From a checkpoint of a small mixture-of-experts model trained on Wikipedia: 11.4M parameters, 8 experts in each of 8 layers.
Below are experts of layer 4 (counted from 0) of a mixture-of-experts language model. Rows are named router (the router's row for the expert), up (a neuron's input weights, with its number), down (a neuron's output weights, with its number) and show model dimensions 0-79. Each number is 128 + 32 x the weight over its row's rms, rounded and kept within 0 to 255.
Before each expert's rows: "mostly gets" lists some tokens that are sent to it at least half of the time; "comes before" lists some tokens at least twice as common just after its tokens as in all text. This comes from a sample of Wikipedia text that the model never trained on. Tokens count by the router's weight.

# expert 7
mostly gets: " 0", " 3", " 4", " 1", "1", " 6"
comes before: " |", ".", ",", "–", ")", " to"
router [ 60 146  98  95 120 181 140 125 139 126 134 191 105 134 197 215 137 185 159 156 115  79 164 105 126 162 146 171 117 112 100 122  90 145 153 168 111  58  80 175 160 107 130 122  67 154  33 162 130  99  98 117 118 129 149 159  82 111  97 101 129 129 153 132 147 121 132 111 126 143  93 150 134 212 173  95 115  71 118 163]
up32 [138  94 172 153  43 134 232 161 108 106 123 105 153 114 143 160 101 129 173 148  93 145 117 132 112 113 149 199 172  76 139 109 123 145 177 148 194 174 159 146 178 169 161 158 102 166 117 113 145 126  92 135 101 102 172 179 165  64 158 107 131 112 132 139 156  88 141 123 146 132  76 155  79 150 155 132 144 153 122 160]
down32 [111 137 148 162 195 122 109  98 177 107  92 113 181 161  98 113 120 134 152 130 153 125 174 134 147 106 112 171 122 122 146 132 116  88 143 103 133 167 128 132 132 110 123 147 153 112 180  87 128 102 152 152 107 107 182 139  83  84 176  89 132 164 137 121  95  96  91 121 210 140 201 159 156  97 130  97 185  70 163 126]
up33 [ 67  61 149 132 109 177 149  66 121 134 176  56  52 167 120 159 118  89 205 162 114 142  94  96 180 177 103 149  91 109  84 107 110 120 129 131 135  92 166  64 139 102 163  59 100 135 119 153 167 150 113 119 130 189 125 112 152 111 162 126 165 104 137 200 142 124 100 107 131 148  94  60 108 156 133 115 110 113  86 104]
down33 [154 190 138 125  87 120  73 126 168 115  99 102 128 106 172 192 139 152 173 164 112 159 112 164  74 187 133 158  97 137 144 157 133 151 123 164 128  77 103 113 139 120 183 170  98  83 164 152  95 100 125 191 176 142 123  90 128 121 142 162 106 197  70  93  87 167 163 126 163  97 104 126  75 168 138  75 138 111 131  70]
up34 [142 104 131 122  90 119 148 157 115 131 121 153 127 142 135 146 161 125 127 154 100  72 148 161 129 156 132 202 122 153 156 114  81 113 179 162 101  92  84 104  76 110 149 140 214 122 117 145 101 141 164 108 140  60 129 161 110 128 145  65  82 131  72 140 159  88 189 120 159 190 173  98 154 149 145 166 149 132 134  84]
down34 [ 97 155 118  84  88 122 101 116 141 125 160 129  76 132 111 105 146 100 130  99 127 110 143 154 170  98 124 142 171 135 174  74 146 179 125 144 146 149 142 118 181 107 135 147 137 160 122 134 125 123 112 128 125 117 111 175  94 117 115 126 120 170 123  89  57 107  95 150 205 121 124 215  88 111 164 180 101 133  87 143]
up35 [ 63 104  62 152 114  85 161 160 103  71 150 147 163 130 176 145 122  69 105  95 160  87 163 142 130 142 182  99 111  86 122 145 170 171 166 156 109 123 111 117 163 146 100  90 119 118 115 121 106 126 141 110  66  91 121  92 106 102 170 102  87 153  94 105 127 101 126  79 160 142 174 132 151 147 115 102 165  68 162 186]
down35 [110 145 175 147 132 177 101 129  80 144 164 197 109 144 141 144  83 255 189 151  54 131 106 120  79 143  90 143 115  94  71 126  82  63 120 156  92 180 113 118 142 159 113 105 136 123 106 109 159 118 173 139 147  95 124 123 104 146 141 116 140 169 102  80 127 119 116 117 121 173 119 160 123 117  60 115 107 120 105 170]
up36 [187 106 123  48 135  94 109 110 150 186 106 170  91 137 115 132 168 113 128 137 137 125  74 147 136 149  68  71  49 129 113 187  99 154 143 130 123 129  93 103 105 144 107 132 175 147 108  84 124 141 136  81 165 115 169 135 172 111 196 142 179 126  94 111 136 116 129 149 141 144  84 150 162  83 102 138 156  87 118 105]
down36 [122  80 114 174 172 157  85 159 126 115 138 135 184 152 132 159  68 118 164 124 131 186 101  53 164 176 111 149 160 132 192 153 101 112 183 110 164 131 154  93  43 136 142 132 114  73 157 151 142 155  95 124 143 117 138  98  80 110  86 138 170 160 107 131 106 113 150 146  82  79  86  57 122 110 104 159 136 119 112 127]
up37 [ 54  95 137 112 159 141 131 120 174 120 146 121 109 154 147  78 162 185 178 156 114  90  98 168  83  74  96 119 150 126  98  77 134 135  72 137 109 132 124 105 173 163 101  99 184 144  62  67  87 194 127 139  65 147 133 116 155 133 104 155 139 135 137 143 108  97  96 119 169 104  71  87 146 165 168 106  84 125 124 202]
down37 [134  73 138  99 127 148 107 106 116 107 127 116 192 134 122  92 181 198  98 122 107 185 108 186  97 110 105 128  37 109 115 122  94 187 135 143 131 137  43 144 196 139 128 124 144 173 162 178 177 130 133 135 144 133 136 125 141 118 141 185  75 136 152 136 124  99 135 124 151 133 131  60  90  88  96 120 100 129 198 140]
up38 [139 139 103 142 116 175 131 117 160 101 170 110 121 139 130  91 147 116 121 149 164  96 105 144 116 112 125 143 133 135  95 132 176 142 203 136 122  94 104 117 130 125 101 181 109  97 131  83 113 111 138 114  70 115  96  92 102 115  81 116  95  94 169 116 149 198 164 103 131 147 153  95 142 197 106  87 154 122 108 168]
down38 [121 137 128 139 134 119 152 110 114  95 154 146 168 116  91 167 155 128 129 194  99 154 145 143  77 101  99  78  67 111 114 138 100 205 179 126  77 140 174 175 146 139 130 149  38 169 119 150 157 167 102 156 102 119 111 157 150 102 119 136  96  72 100 110 105 149  86 111 157 115 113  22 180 136 172 107 118 178 140 146]
up39 [ 75 164 153 126  69 148 131 125 145 155 190 163  65 109 191 164 104 201 147 102  75 127 169 114  98 108 168 167 112 133 112 129 146 167  86  90 144 123 101  77 183 151 121 112 149 159  38 113 114 118 107 113 116  84 159 128 119 125 113 199 113 106 158  51 133  70 174 138 155 147 145 126  98  74 170 135  89 119 142 174]
down39 [190 133  97 126 179 113 157 111 121 125  89  96 125  85 160 139 146 110 154 131 101 153 103 103  98 137 108 149 128 141 238  88 123 117 178 137 152 129 128 182 167 137  86  57 153 136 136 141  81 155 117 151 168 156 105  87 101 121 115 101 161 131 131 148  70 141  89 137 177 110 212 158 141 122 117 108 106 119 111 117]
up40 [ 99 125 130 161 112 117 101  50 172 127 138 160 155 145  97 152 135 129 111 149 133  98  89 116 116 142 172 150 149  98 123 125 186 116 134 120 128  87 104  91 169 146 133 188 160  96 118 142 127 194 121  77 103 149 187 146 108 196  77 160  92 158 134 126 102 128 175 120 112 101 159 126 128 155 121 130 140 110 118 126]
down40 [122 179 187 107 156  94 124 135  99 155 106 123  92  61 172  96 122 161 132  94 112 154  87 134 139 122 117 151 166 131 140 137 156 181  98 120 131  72 172 167 138  51 127 100  71 145 149 143  78  69 107 148 136 142 146 178  87 112  90  61  97  97 175 151 130 125 101 121 124 148 125 121 156 109 128 161 114 135 124  85]
up41 [108 147 136 170 124 128  87 137 117 105  88  92 202  66 109 137  98 148 102 188  71  96  96 116  87 186 144 185 116 123 107 142 163 151 150 166 125  96  68 112 119 211 124  57  74 105 126 138 125 110  81 140 100 117  86 110 134 105  85 142 109 137 112 109 129 118 137 203 112 188 146  84  95 150 100 176 112  92  79 100]
down41 [164 141 110 101 105 101  93 104 111  95 124  87 126 153 126 182 147 146 134 133 128 146 175 168 104 197  73 143 125  86 133  90  92 147 168 192  67  73 102  51 139 149 104 119  78 136 113 176 172  61 130 139 159 124 163 112 130 123  99 125  89 158 128 129 135 128 142 106 135  99 105  95 156 106  32 155 129 169  74 102]
up42 [134  72 139 187 107 128  99 102 163 162 113 174 167 144 135 155 123  61 113 166 113 109 194 114  99 141 185 101 136  92 163 160 123  78 115 156 121  91 148 149 147  86 185  59 111 157 116 132 125 142  94  87 173 151  90  82 118 166  76  83 132  79 136 118 127 117 126 122 120  56 111 162  83 177 117 131 124 115 128 148]
down42 [114 154  71 162 110 139 136  81 130 156 134 203 144 131  71  80  60 134 160  57  84  85  90 133 168 127 119 109 164 134  72 144 136 155 166 123 143 182 149 100  27 127 145  96 120 125 120  86  90 109  88 128 138 103 118 155 177 173 121 107  99 174 200  90 116 107  70 160 154 101 153  90 106  71 161 161 147 108 124 121]
up43 [133 134  87 107 141 168 131 134 167 151 203 147 125  95 152 148 135 128 176 163 124 102 198 141 148 147 147 189 140 112  89 181 129 149 173 147 109 165 125 137  99 128 166 124 142 101  66 113 153  99 147 114 121 117 141 114  83 125  99 130 127 118 183 162 182 142 102 188  89 164 133 139 172 156 168  42 120 108 113 108]
down43 [108  92  88 121 114 123 143 147 120  97 100 145 160 130 161 202 189  95  76 106 138 117  93 123 115 157  95  58 165 104 124 105 151 121  96  83 152 140 151 147 166 158 139 136 101 110 135 105  63 138 101 118 168  96  60 116 151  48 134 108 120 190 106 111 143  83 165  50 126  53 124  97 135 122 188 120 146 127 138 119]
up44 [156 124 184 109  79 170 172 176 177 112 153 116 134  94  87 136 124 114  98 129 135 107 127 165  93 150  69 102 123 159  88  81 153 118 187 189 144 104 183 129 127 119 148 131 148 132 130 130 128 158 100 172 106 172 149  80 140 165 139 117 172 157 173 176  98  95 161 102 131 143  78 174  92 127 196 125 171  83 147 128]
down44 [ 97  98 127 122 131  97 115 137  86 109 139  89  92 172 117 149 105 142 147 108 136  46 149  80  81 159 161 129 172  58 140 192  89 100 173 127 120 164 135 160 137  93 145 125 145 137 156 190 121 117 184 156 194  73 156 146 114  75 138 103 109 144 109 134 107 145 129 150  87 161 110 100 106 106 114  72 116 115 189 119]
up45 [ 77 115 138 126  84 103 156 117 118 140  90 128  52 155  91 137 117 180 114 114 106 131 135 150  90 133 157 107 160 106 173 111 114 136  42 154 119  86 155 141  94 183 116 165 129 126 124 135 123 132 135 121 173 146 165  98  82 152 105  81 120 229 157 163 162 134 170 147 127  95 135 145 150 157 158 151 144  82 121 130]
down45 [111 129 175 147 114 134  84 151 122 148 158 142 142 148 144 138 144 113 152 177  43 153 164 177 145 149 156 122 150 101  70  85 115 120  57  79  94  97  68 162 127 108 150 161 101 150  90 118 186 146  94  95 134 158 158 136 174 135 187 146  36 111  95 174 128  75 162  87 108 160 105 129  89 122 114  90 122  90 120 165]
up46 [126 130 155 151 170 173  73 133  92  80 196 136 123  82  66  69 126 156 103 128 141  95 197 160  94 135 117 156  59 144 115  97 152 160 119 153 143 148 143 154 161 145 105  98 189 178 109 146 138 122 129  64 133 138  97 139  89 124 135 152  89 162 141 110 159 105  79 153 133  77 109 147 204 109 106  61 122 119 118 113]
down46 [156 140 116 119 170 138 139 144 191 149 155 166 145 106 151 193 173 112 154  96 174 124  82 166 151 155 116 146 157 103 105  96 172  88  39 180 105 134 152 193 125 121 110 122 145  92 115 125 132 104 191 149 161 104 111 150  87 164 129 116  76 163 146 135 129 111 122  93 126  96 189 179 136 130 141 142 131 130 185 131]
up47 [118 140 113 121 112 173  49 151 172 137 117 152 100 148  97 169 154 166 160 172 116  73  98  72  84 151 171 194  99 126 101 169 121 130 130 146 115 135  97 135 166 134 145 125 107 142 140 176 116 193 145 150 128 113 126  98 114 113 151 110 164 180 141 130 144 142 176 126 127 169 105  91  75 150 126 118 153  64 122 171]
down47 [107 133 138 121 119 138 112 146  76 159 150 197 158 155  84 173 126 108 147 123 104 149 125  84 150 177 167 127 122 114  96 135 185  97  61 185  92 139 150 189 108 106 167 174 149 138 133 117  92 117 100 123 112 172 145 147 128 149 119 103 119 147 155 166 131  94 149 122 103 158 169  98 156  92  93 138 192 124 178 138]
up48 [150 172 135 119 161 174 173 139 133 162  95 135 121 101 118 117 173  96  80 163 143 153 154 157 124  99 203  74  86 130 143 123  87 112 104 180 136 117 146  84  63 129 169 125 133 173 143 160  99 134  90 109 149 171 154  96  77 158 135 107  84 105 150 138 130 126 173  96  84 114 157 115 126 144 146 150 128 117 102 113]
down48 [137 122 124  82 129  90 133 118 125 118 113 100 120 119 163 125 186 141 169 130 125 146 131 145 113 116 172 168 179 126 136  77  94  98 140 125 130 178 139 100 120 135 162 126 119  72 124 125 159 130 182  72 123 128 131 114  98 127 103 163 129 154 143 152 151 154  67  73 112 116 116 137 116 162  69 113 115  93 151 166]
up49 [ 72 167  87 135 123 134 114  92 171 150 118 112 182 146 217 203 153 112 139  90 182 150 117 143 139 121 143 166 131 117 117 134 133 116 132 137  79  60 110 202  97 111 139 129 117 112 148 141 141  74 183  87 126 162 100  89 108 161 125 135  85 180 140 136  77 101 131  72  61  88 140  71 191 146 151 120 113  85 119 132]
down49 [128 166 101 139 104 136 137  89 104  78 166 177 133  92  95 160 115 162  70 113 109  87  71 128 124  72 128 194 107 132 166 151 152  93 130 105 139 188 189 191 192 163 174 133 140 160  75 130  81 125 101 142 107 139 102 163  71 116 162 131 123  68 130 151 129  52 139 145 129  80  98 104  84  54 170 122 142 140 103 149]
up50 [136 130 133 100 145 146  71 144 116  97  96 131 143 139  55 134 149 125 127  81 115  71 186 117 171 158 144 145 144  66 158 153 137 160 147 123 117  76 168 190 121  84 119 113  64 153 153 140 104 144 112 161 132 103 108 138 110 128 109 112 119 151 113 126 130 106 100 185 206 175  78 164 196 148 156  74  99 173 122 116]
down50 [176 102 154  87 108 131 200  62 152  99 177 129 153 122 159 197 160 118 112 152 150 175 137 102 186 185 108 109 116 150 116  56 120 128 145 133  95 188 160 162 156 101  63 126 139 140 162 155 124 119 170 133  87 151  93 142 163  83 112 181 160 112 169 133 116 132 158 152 129 149 166 123 132 153 187 128 108  95 176  68]
up51 [152 160 146 125 116 191 141 136 133 111  92 182 120 101 106 129 164 126 124  72 115 108 148 125 125  85 116 169 191  87 168 103 177 166  72 125 133  74 147 114 132  96 136 174  83  76 133 130 183  89  67  76 116 137 140 184  99 113  95 109 141 110 142  87 124 120 102 127 139  81 118 134  80 108 122 147 133 150 173 111]
down51 [187 100 166 140 103  89  97 100 120 169 174 115 146 114 160 138 132 129  60 135 137  95  82 140 108 114 130 155 153 171 147  74  64 110 105  71 170 162  84 158 122 134 175 135 110  89 100 144 151 145 156 135  86 142 135 152 123 121 141 142 173  93  65  72  62 180  86  86  74 128 174 120  85 112  66 156  98 165  88 109]
up52 [153 125  97 132 122  46 185 190 179 142 138  81 120 106 168  95 122 105 189 153 118 154  84  77 145 132 125 145 132  40  92  89 136 150 172  55 124 120 150  63 152 137 103  67 175 137 151 155 135 173 125 104 134  79 105 132  61 116  84 191 139  88 127 181 100 142  94 198 154  68 119 162  91 132  96 125 107 142  93 124]
down52 [ 75 189 119 100 123  79 143 115 105 102 128 131 159  71 155 117 100 173 102 141  97 150 121 127 145 101  70 157  97 157  63 100 118 188 141 135 128 125 154 145 109 117 136 143 202 164 130 102  73 143 117 113 104 111 139 147 168 157 131 111 113 150 177 118 176 145 168 192 137 153 129 136  34 141 157  87 104 151 126 128]
up53 [157 147 112  78  96 120 116 120  83 121  93 175 109 140 113 159 103 139 136  51 109 172 177 116 120 128 130 105  73 160 156 128 146  97 126 157 125  67  95 122 142 149 120 128 171 120 134  96  94 117 141 208 157 107  47 151 168  66 160 162  83 172 177 173 116  64 121 117 116 145 141 140 110  84 178 130 149 149 111 118]
down53 [103 130 157 141 146 111 133 121 170  80 146 150 128 123 111 107  91 103 133 135  80  83 135 150 114 108  96 172 153 159 144 164 167 107 101 127 161 136 168 121 116  71 116 137 150 167 160 131 141  81 116 112 137  76 179 143 111 159 138  84 118 162  52 138  49 184 105 111 111 138 101 138 140  94 156 125 130 171 144 166]
up54 [130 100  91 183 125 138 230 163 130 158  99 145  80 110 169 152 173 122 128  85 188  95 146 108 163  91 102 133 104 138 118 107  90 161  97  96 127  87 133 130 143 105 117 121 165 210 162 172  77  99 112 154 152 153 113 109 159 179 171 162 106 103 163 191 160 125 109 148 119 124 146 133 120  90 121 105 119 132 126 161]
down54 [123 117 224 128 138 152 134 128 173 106 140  85 176 165  95 189 156 110 182 122 192 102 114 143 126 130  91 150  83 143 145 107 153 147 106 106 182  81 102 127 191  74 175 120 100  64 135 106 110 123 167 101 126 128  91 181  94 143 127 174 151  82 113 118 102  92 113 191 137 131 101 178 105 119 119 181 150 146 163 111]
up55 [108  74 155  75 107  92 192 131 131 133 108 135 143 159 117 111 114 104  83 146 148 136 126 153 175  83 152 102 179  85 161 118 108 123 175 108 138 148  84 133 118 156 108 178 179 135 149 128 110 106 110 143 118 107 132 107 151  95 178  51 159 133 121 193 104 185 184 154 121 112 117 128 143 190 145 172 155 179  66 174]
down55 [131 125  80 107 135 186 114 113 125 178 176 169  75 143 118  76 133 112 127 153 115 145  81 123 119 141 119 104 119 148 134 182 143 102 154 158  90  81 150  68 136 209  93  73 143 154 149 130  82  56 194 137 155 108  75  65  79 175 105 161 142 139 121 135  94 135 103 149 164 177 131 150 123 107 153  70  85 117  59 100]
up56 [136 134 132 147  72 145 144 105 202 134 120 162 160 110 172 134 211 150 138 147 120 110 141 103 118  60  96 110 108 184 142 161 128 111 161 102 166 150  73 134 118 115  82 134 120 205 153 132  96 164  99 170 101 173 167 120 145 114  99 175 110 131 105 106  69 180  98 154 101 126 117 165  63 151 142 128 121 120  89 155]
down56 [ 97 125 121  92 177 153  88 113  86 106 154 162 129 100 112 136 164 151 110  89  83 203 110  83 151 183 136 176 116 106 105 107 162 150 153 127  89 122 168 148 156 136 180 134 123 136  79  88 155 128 120  98 123 133 149 189  90 127 158 176  87  84 154 166 142 136 113 139 111 128  90  99 136 213  96 157 128 157 124 102]
up57 [162  83 144 165  97 140 149 147 120 128 133  94 105  92 146 143 151 139 164 160  89 110 133 123  57 179 100 188 115  96  93 100 139  87 159 160  88 132 125 119 169  86  90 146  96  99 130 102  74 162 168 114 134 149 142  95 134  99  65  89 161 135 123  90 116  87 115 190 135 103 161 130 117 133 106 144 117 171  89  83]
down57 [125 151 104  69  74 138 159 139 123 131 167 130 102 174  92 156 151 135 120 125 111 183 146 144 148 163 117 163 157 120 127 133 174 113 133 157 154 158 113  94 158 118 150 106 148 141 154 120  77 165 100 141 132  71  67 108  58 118  90 210 145 125 148 199 201  94  99 117  81 160 179  86 128  85 143 101 166 191 150 126]
up58 [117 104 125 148 114 112 170 141 206 155 124 164 162 103 120 128 107 173 102 124 152 111 165 154 190 181 136 157 133 134 109 130 110 153 176 151 119 139 153 131 139 148 167  94 117  82 108 105  87 127  83 157 148 104 197 180 198 165  91 110  83 118 133 158 118  86 176 138 150 174 143 138  81 110 231 155 147 149 126 153]
down58 [111 154 137 147 171 107 133 160  91 201 173 188 146 113 183 122  91 153 163 101 166 117 108 158 104 163  75 124 130 136 167 115 147 130  84 175 131 109 151 136 123 162 118 140 121 137 141  76  59 140 134 102 129 117 169 135 132 102 142  72 107 145 127  69 132  35 110 160 112 102  99 132 133 145  94 118  87  98 145 110]
up59 [140 125 130 151  88  99 159 109 102 209 158 114  44 122 172 152 124 131 117 100 178 105 144  64 108 128 100 117 148 108 173 133 104 123 109  85 112 112 108 156 106 136 133 110 119 143 140 130  89  96 167  72 135 126 133 146 136 134 173 145 114 137 150 145 127 101 111  54 165 201 117 154 131 127  97 149  96 159 135 127]
down59 [134 160 126  91  92 169 124 228 132 139 133  26 165 125 130 138 158 153 132 123 134  50 135 115  48 177 161 130  99 194  38 106 125 134 114  91 119 151  89 106 139  87 148  78 101 137 121 172 135 135 109 109  86 131 151 144 119 106 131 135 121 101 117 126 143 112 156 174  94  89 118 135  98 103  91 116 118  90 151 115]
up60 [141 141  64 113 106 128 120 107 139 141 186 115 174 139 125 115 128 127 131 152 118  77 100 163 129 109  80 140 113 115 162 108 122 115  79 157 131  90 115 142 168 181 159  98 149 107  77 148 158 130 191 140 147 133  85 113 187 136 145 121  86  52 192 125 139  58 138 183 125  85  53 117  95 153 146 114 125 167 120 154]
down60 [109  93 170  99  84 107 140 153 143 143 136 137  98 158 110 146 101 178 125 176 157 112 127 161 115 118 123  59 113  59 127 108 146 137 153 184 152  98  49 133  93 100 156 123 134  70 123  95  73 105 167 127  76  93 103  71  69 132 168 127 115 109 104 183 125 125 136 161 159 161 118 117 100 135 116 111  74  99  99 160]
up61 [ 85 106 148 116 126 125 146 170 155 142 145  92 111 143 231 188 180 151 160 116 139 141 166 133 196 121 128 108 112 169 138  92 135 168  89 101  76 127 108 150 153 125 134 131 123 182  98 178 105  78 119 107 148 129  88 159  99 161 140  91  87 118  78 126 139 119  84 117 108 138 103 118 152 184 201 108 100 181  76 160]
down61 [163 134 135 180 151 119 117 107 218  85 122 180 132 178 195 102 134 147 112 152 133 171 132 124 102 197 115  23 153 100 135 113 130 158 105 118 111 151 134 115 110  76 147  79 144  71 120 156 114 147  63  89 167 159 134  95 122 105 118 101 118 143 101 112 118 136 109 176 135 134 134 139 147 118 141 161 145 125 101 110]
up62 [136  81 135 117  99  98 139 120 109 174 142 137 105 119 157 116 101 146 177 111 186 131 126 139 116 107 151 103  81  58 110 112  96 131 179 176 130 126  73  72 110 109 145  57 147 123 145 136  96  89 173 147 142 124 100 139 144 139 167 131  94 140  88 150 130 141 141 177 205 111 180 165 111 155 194 168 106  68  82  90]
down62 [122 104 156  83 131 103 140 116 109  72 182 131 148  98 108 140  56  94 127 150 104 106 109 132 164  71 156  93 127 191 131 147 111 101  86 109 156 154 143 139 177 109 122 121 156 135 149  90 120 103 142 152 146 112  37  96 112 114  93 127 106  68 103  81 101 124 168  94 113 126 101 140 167 166 143 154 115 148  88  96]
up63 [175 132 115   5 110 105 107 152 150 121  70 148  78  67 126 194 190 110 105 137 161   6 173  82 127 148 169 126 153 106  80 168 145 111 158 113 121 170 147 133 126 164  98  67 134 152 147  56 110 120 129 111 120 164 104 119 117  84 101 143 148 187 149 104 176 158 133 121 144 138 161 123  87 162 140 124  70 134 114 113]
down63 [125 111  99 189 111 152 167 146 131 141 134 159 137  82 122  83  95 163 150 174  76 140 163  85 167  94 204 135 152 101  66 113  50 162 129 120  93 152 134 112  59  92  75  98 145 114 106 139 115 191  90 174 140 144  98 138 146 131 130 158 149 101 134 163 120 100  61 147 147 157 145  68 170  60 115 170  79  58 135 121]
up64 [155 129 130 122 107 127 117 142 145 198 142 163 136  98 142 171 151 170 101 101 142 119 171 122 133 133 109 221 123 102 108 176 176 183 179 101 126 112 168 124 130  63 162 114 115 157 115 152 142 133 186 132 146 104 173 168 131 155 125  96  70  75 107 104 137 104  91 123 126 133 140 118  80 134 104 120 115 130 187 169]
down64 [116  83 139 113 132 116 164 173 132 141 185 143 124 116 171 113  74 146 102 125 162 116 213 110 149 153 156 103 150 134 115 149 119 161 101 174 199 136 121 140 121 138 149 158 123 115 139 120 187  85  83  96 124 112 154 131 144  97 140 133 127 164  58 156 127 107 127 153 198 135 114 109  61  65 116 107 112 126 147  72]
up65 [118 120 163 129 107 122 126 181  78 130 144 132  82 151 147 144 158 138 148 125  74 140 167 107 118 170 113 141 136 117 166 123 138  83  76 107 184 173 107  75 149 134 128 121 138 130  98 192 118 134 117 209 100 133 123 159 134 171 111 150 166 129 133 148 148 154 142 102  48 135  94 152 123 111 194 134 110 172  65 200]
down65 [144 122  94  75 129 125 143  73  83 123 117 187 188 128 133  96 115 129 122 130 102 109 171 118 155 124 118  83 108 121 139 145 124 160 114 179 120 137 124  78 149  86 187 109 152 129 112  82 128 163 100 134  98 127 157 115  72 156 108 132 101 147 184 118 162  61  96 128 160 120 170 122 101 122 143 170 106  87 133 137]
up66 [126 104 176 106  71 138 156 136 154 159 105  97 139 136 147 187 193 126  88 120  84 121 198 119  87 176 151 120 102  79  72 143 163 107 142 117  99  81 132 143 147 144 127 162  62  95  75 136 121 126 119 161 139 122 152 162 135 132 110  70 119 102 159 103 101  90  97  81 161 177  95 118 118 121 107 113  71  94 145 143]
down66 [121  98 108 178 101 160  55 125  94 165 158 141  76 126 183  76 111  91 162 113 154 145  91 124 120  76 140  90 100 181 128 176 129  91 113  96 137 151 141  97 134 153  75 126  76  97 132 130 183 157  98 110 125  97  36 106 106 104 151 126 164  88 132 135 103 101 151 164 111 164 124  90 106 194  99  78 161  82 117  94]
up67 [130 128 111 110 142  84 142 145 122 172 139 141 129  59 150 182 152 106  86 107 133 118 163 169 111 108 149 158 119  77 161 123 116 124 134 164 186  79 175 140 141 166  83 127 141 144 160  97  69  60 111 107 159 102 161 167 100 148 147 113 160 129 138 161 125 118 172  89 162 209 108 147 132 192 140 199 103 131 117  62]
down67 [122 148 123 172 160 185 108 124 147  84 132 133 111 102 144 125 104 112 145  98  80 161 121 143  98 110 135 124 151 134 118 111 102 100 131 176 135 150 141 126 115 168 118 108 102  67  83 166 145 149 135 122 175 109 150 127 142  94  81  91 176 125  89 117  97  99 120  86  85  76 166 157 149 103 123  73 101 144 127 143]
up68 [107  88 196 100  92 133 211 105 118 170 175 138  92 103 188 161  83 165 133 123 121 156 163 110 150 109 115  80 126 137 162  43 125 137 164 137 149 115 116 102  93 118 145  77 162 148  71  35 114  86 126 134 143 126 164 101 128 117 140 139 139 133 124 163 126  88 120  16 162 108 155 170 109 145 111 161 147 135 134 103]
down68 [135 100 157  86 157 139 139  72 142 115 109 117 133  97 125 145  78 133 109 183 164 109 229 199  69  90 109 117 145 108 147 122 130 212 155 121 100 165 132 116 141 131  77  88  80 118 107 123 111  90 188 110 125 119  86 125 104 125 107  72 129  95 160 111  85 129 196 109 143 127  73 116 178 108 179 117 245 100 117 131]
up69 [130 141 162 111 194 153 168 146  55 105 127 160 128  78 125 135 140 156 130 121 164 100 158 101 128 129 122 135 161 153 132  99 175  97 119 125  91 159 168 149 127 177 149 145 123 162 136 146  62  75 190  40 172 131 117 148 143  94  66 121 118  86 147 148 181 161  88  95 134 123 146 172  74 174 177 112 142 124 152 135]
down69 [121 127 165 162 156 177 171 168 126 222  67 114 164 123 120  92 115 131 136 154 114 166 157 150  80  75 100 178 120 116 201  99 118  66 165 111 138  74 167 159 160 134 103 158 145 130 170 105 105 148 190 102 125  69 152  97 145 128 102 135 103 152 112 137 116 184 131 164 133 130 163 124 137  97 112 100  64 143 183 150]
up70 [ 80 143 170 126 143 138 138  50 187  84 146  65  94 163 110  87 173 113 134 160 149 118 102 164 132 138 137 134 151 103 166  65  91 167  97 127 141  97  69  61 139 139  91 214 186 110 113 142  65  84 169 120  17 125 134 126 109  80 146 167 123 120  96 136 129 138 159 151 118 136 142 134 102  96 138 166 135 103  91 162]
down70 [183 155 134 167  75 143  80 109  95 157  87 101 147 165 129 132 100  88 106 129 124  85 144 132 120  99  58 149 112 126 128 151 105 118 131 163 196 173 103 138 127  85 171 134 129  53  82 178 165 160  74 108 162 106 127 155 199 165 173 111  96 136 122 163 144 120  89 146  70  45 121 116 153 147 157 118 158 133 111 135]
up71 [115  95  83 114  58 113  59 148 164 115 125 109 138 126 166 107 137  93 149 142 115 110 131 133 161 132 145  91  97  82 139 115  78 118 112 147 122  87 168  86 152 131 158 120 121 146  28 132 170 105 142 144 129 101 130  93 133  89  75  93 113 143 129 152 139  52 175 102 160 116 140  92 136 131 154 119  77 136 126 152]
down71 [139 118 128 133 119 104 100 163  96  99 115  81  75 158 119 178  98 159 117 150 172 137 110 104 172  81 141  88 119 112 155  84 127 115 176 147 161  77 132 115  76 110 166 103 102 164 131  88 108 100 184 133 191 145 180 159 108 145 103 140 105  99 134 143 136 112 143 135  88 114 101 128 155 146 132  76 124 131 135 127]
up72 [116 163 145 103  98  79 163 184 136 140 152 124  97 169  89  83  92 154 106 134 121 131 145  59  99 130 157 117 108 132 131  80 100 112 136 123 122 151 153  89  89 170  72 124 154 142 119  81  41 120 153 159 107 111 140 144 150 157 128  75 135 142 180 165 102  85 128  80 129 115 164 157 194 138 207 149 134  89 126  85]
down72 [174 142 179 116 162 141 112  95 103 108 131 143 130  82 130 108 133 134 141  92 159  93 147 194 135 131  83 169  89 170  59 159 168 103  93  96 170 151 113 152 123 120 129 176 114 102  94 117 138 155 122 151 139 145 140  78 134 139 174 160 100 152  80  77 142 123  77 167 106 126  84 150 134 110 168 135 149 121 115 159]
up73 [126  79  59 101  97  72 173 173 127 144 102 136 134  82 118  91  91 152 143  72 126 142 111 120 131 172 118 111 157 138 114  81 148 175 147  75 215 170 100  83 178 154 146 149  78 147 146 148 104 115 133 188 144 121 122 145 215  80 139 174 114 108  76 104 121 148 126 116 161 122 104 129  81 142 112 180 141 107  87 125]
down73 [ 86 145  96 138  96 159  95 121 139  52 137 107 122 139 150  97 147 100 127 142  75 137  89 131 149 116  84 169 118 115 125 171  87 125  72 135 100 118 125 125 136 130  96 136 148  90 149 103 111 124 139 123 112  92 150 110 201 132  68  61 143  68 125 148 144 167 142 140 118 168 155  82 171  92 133  86 137 158 109  54]
up74 [114 119 153 140 144 103  83  98  90 134  87 123 138 158 130  75 125 117 198 131  51 160 113  77 107 152 130  89 165 105 117 134 137 131  90 141 150 181 142 136 108 122 157  54  85 116 140 130 195 165 112  83 117 101  71 152 161 166 172 131  70 123 160 137 117  92 112 101 133 116 133 167 108 177 102 102 206 108  71 130]
down74 [156 109 125 149 121 127 130  89 121 119  98 154 164  68 164 144 185 161 118 105 125 102 173 157 175  73 173 168 132 163 141 154 133 153 116 158  79 194 116 111 108 115 100  94 168 182 102 144 165 125 157 195 159 125 177 154  78  88 142 135 118 178  93 165 175 103 153  55 135  81 104 117 174 135  81 134 155  91 117 102]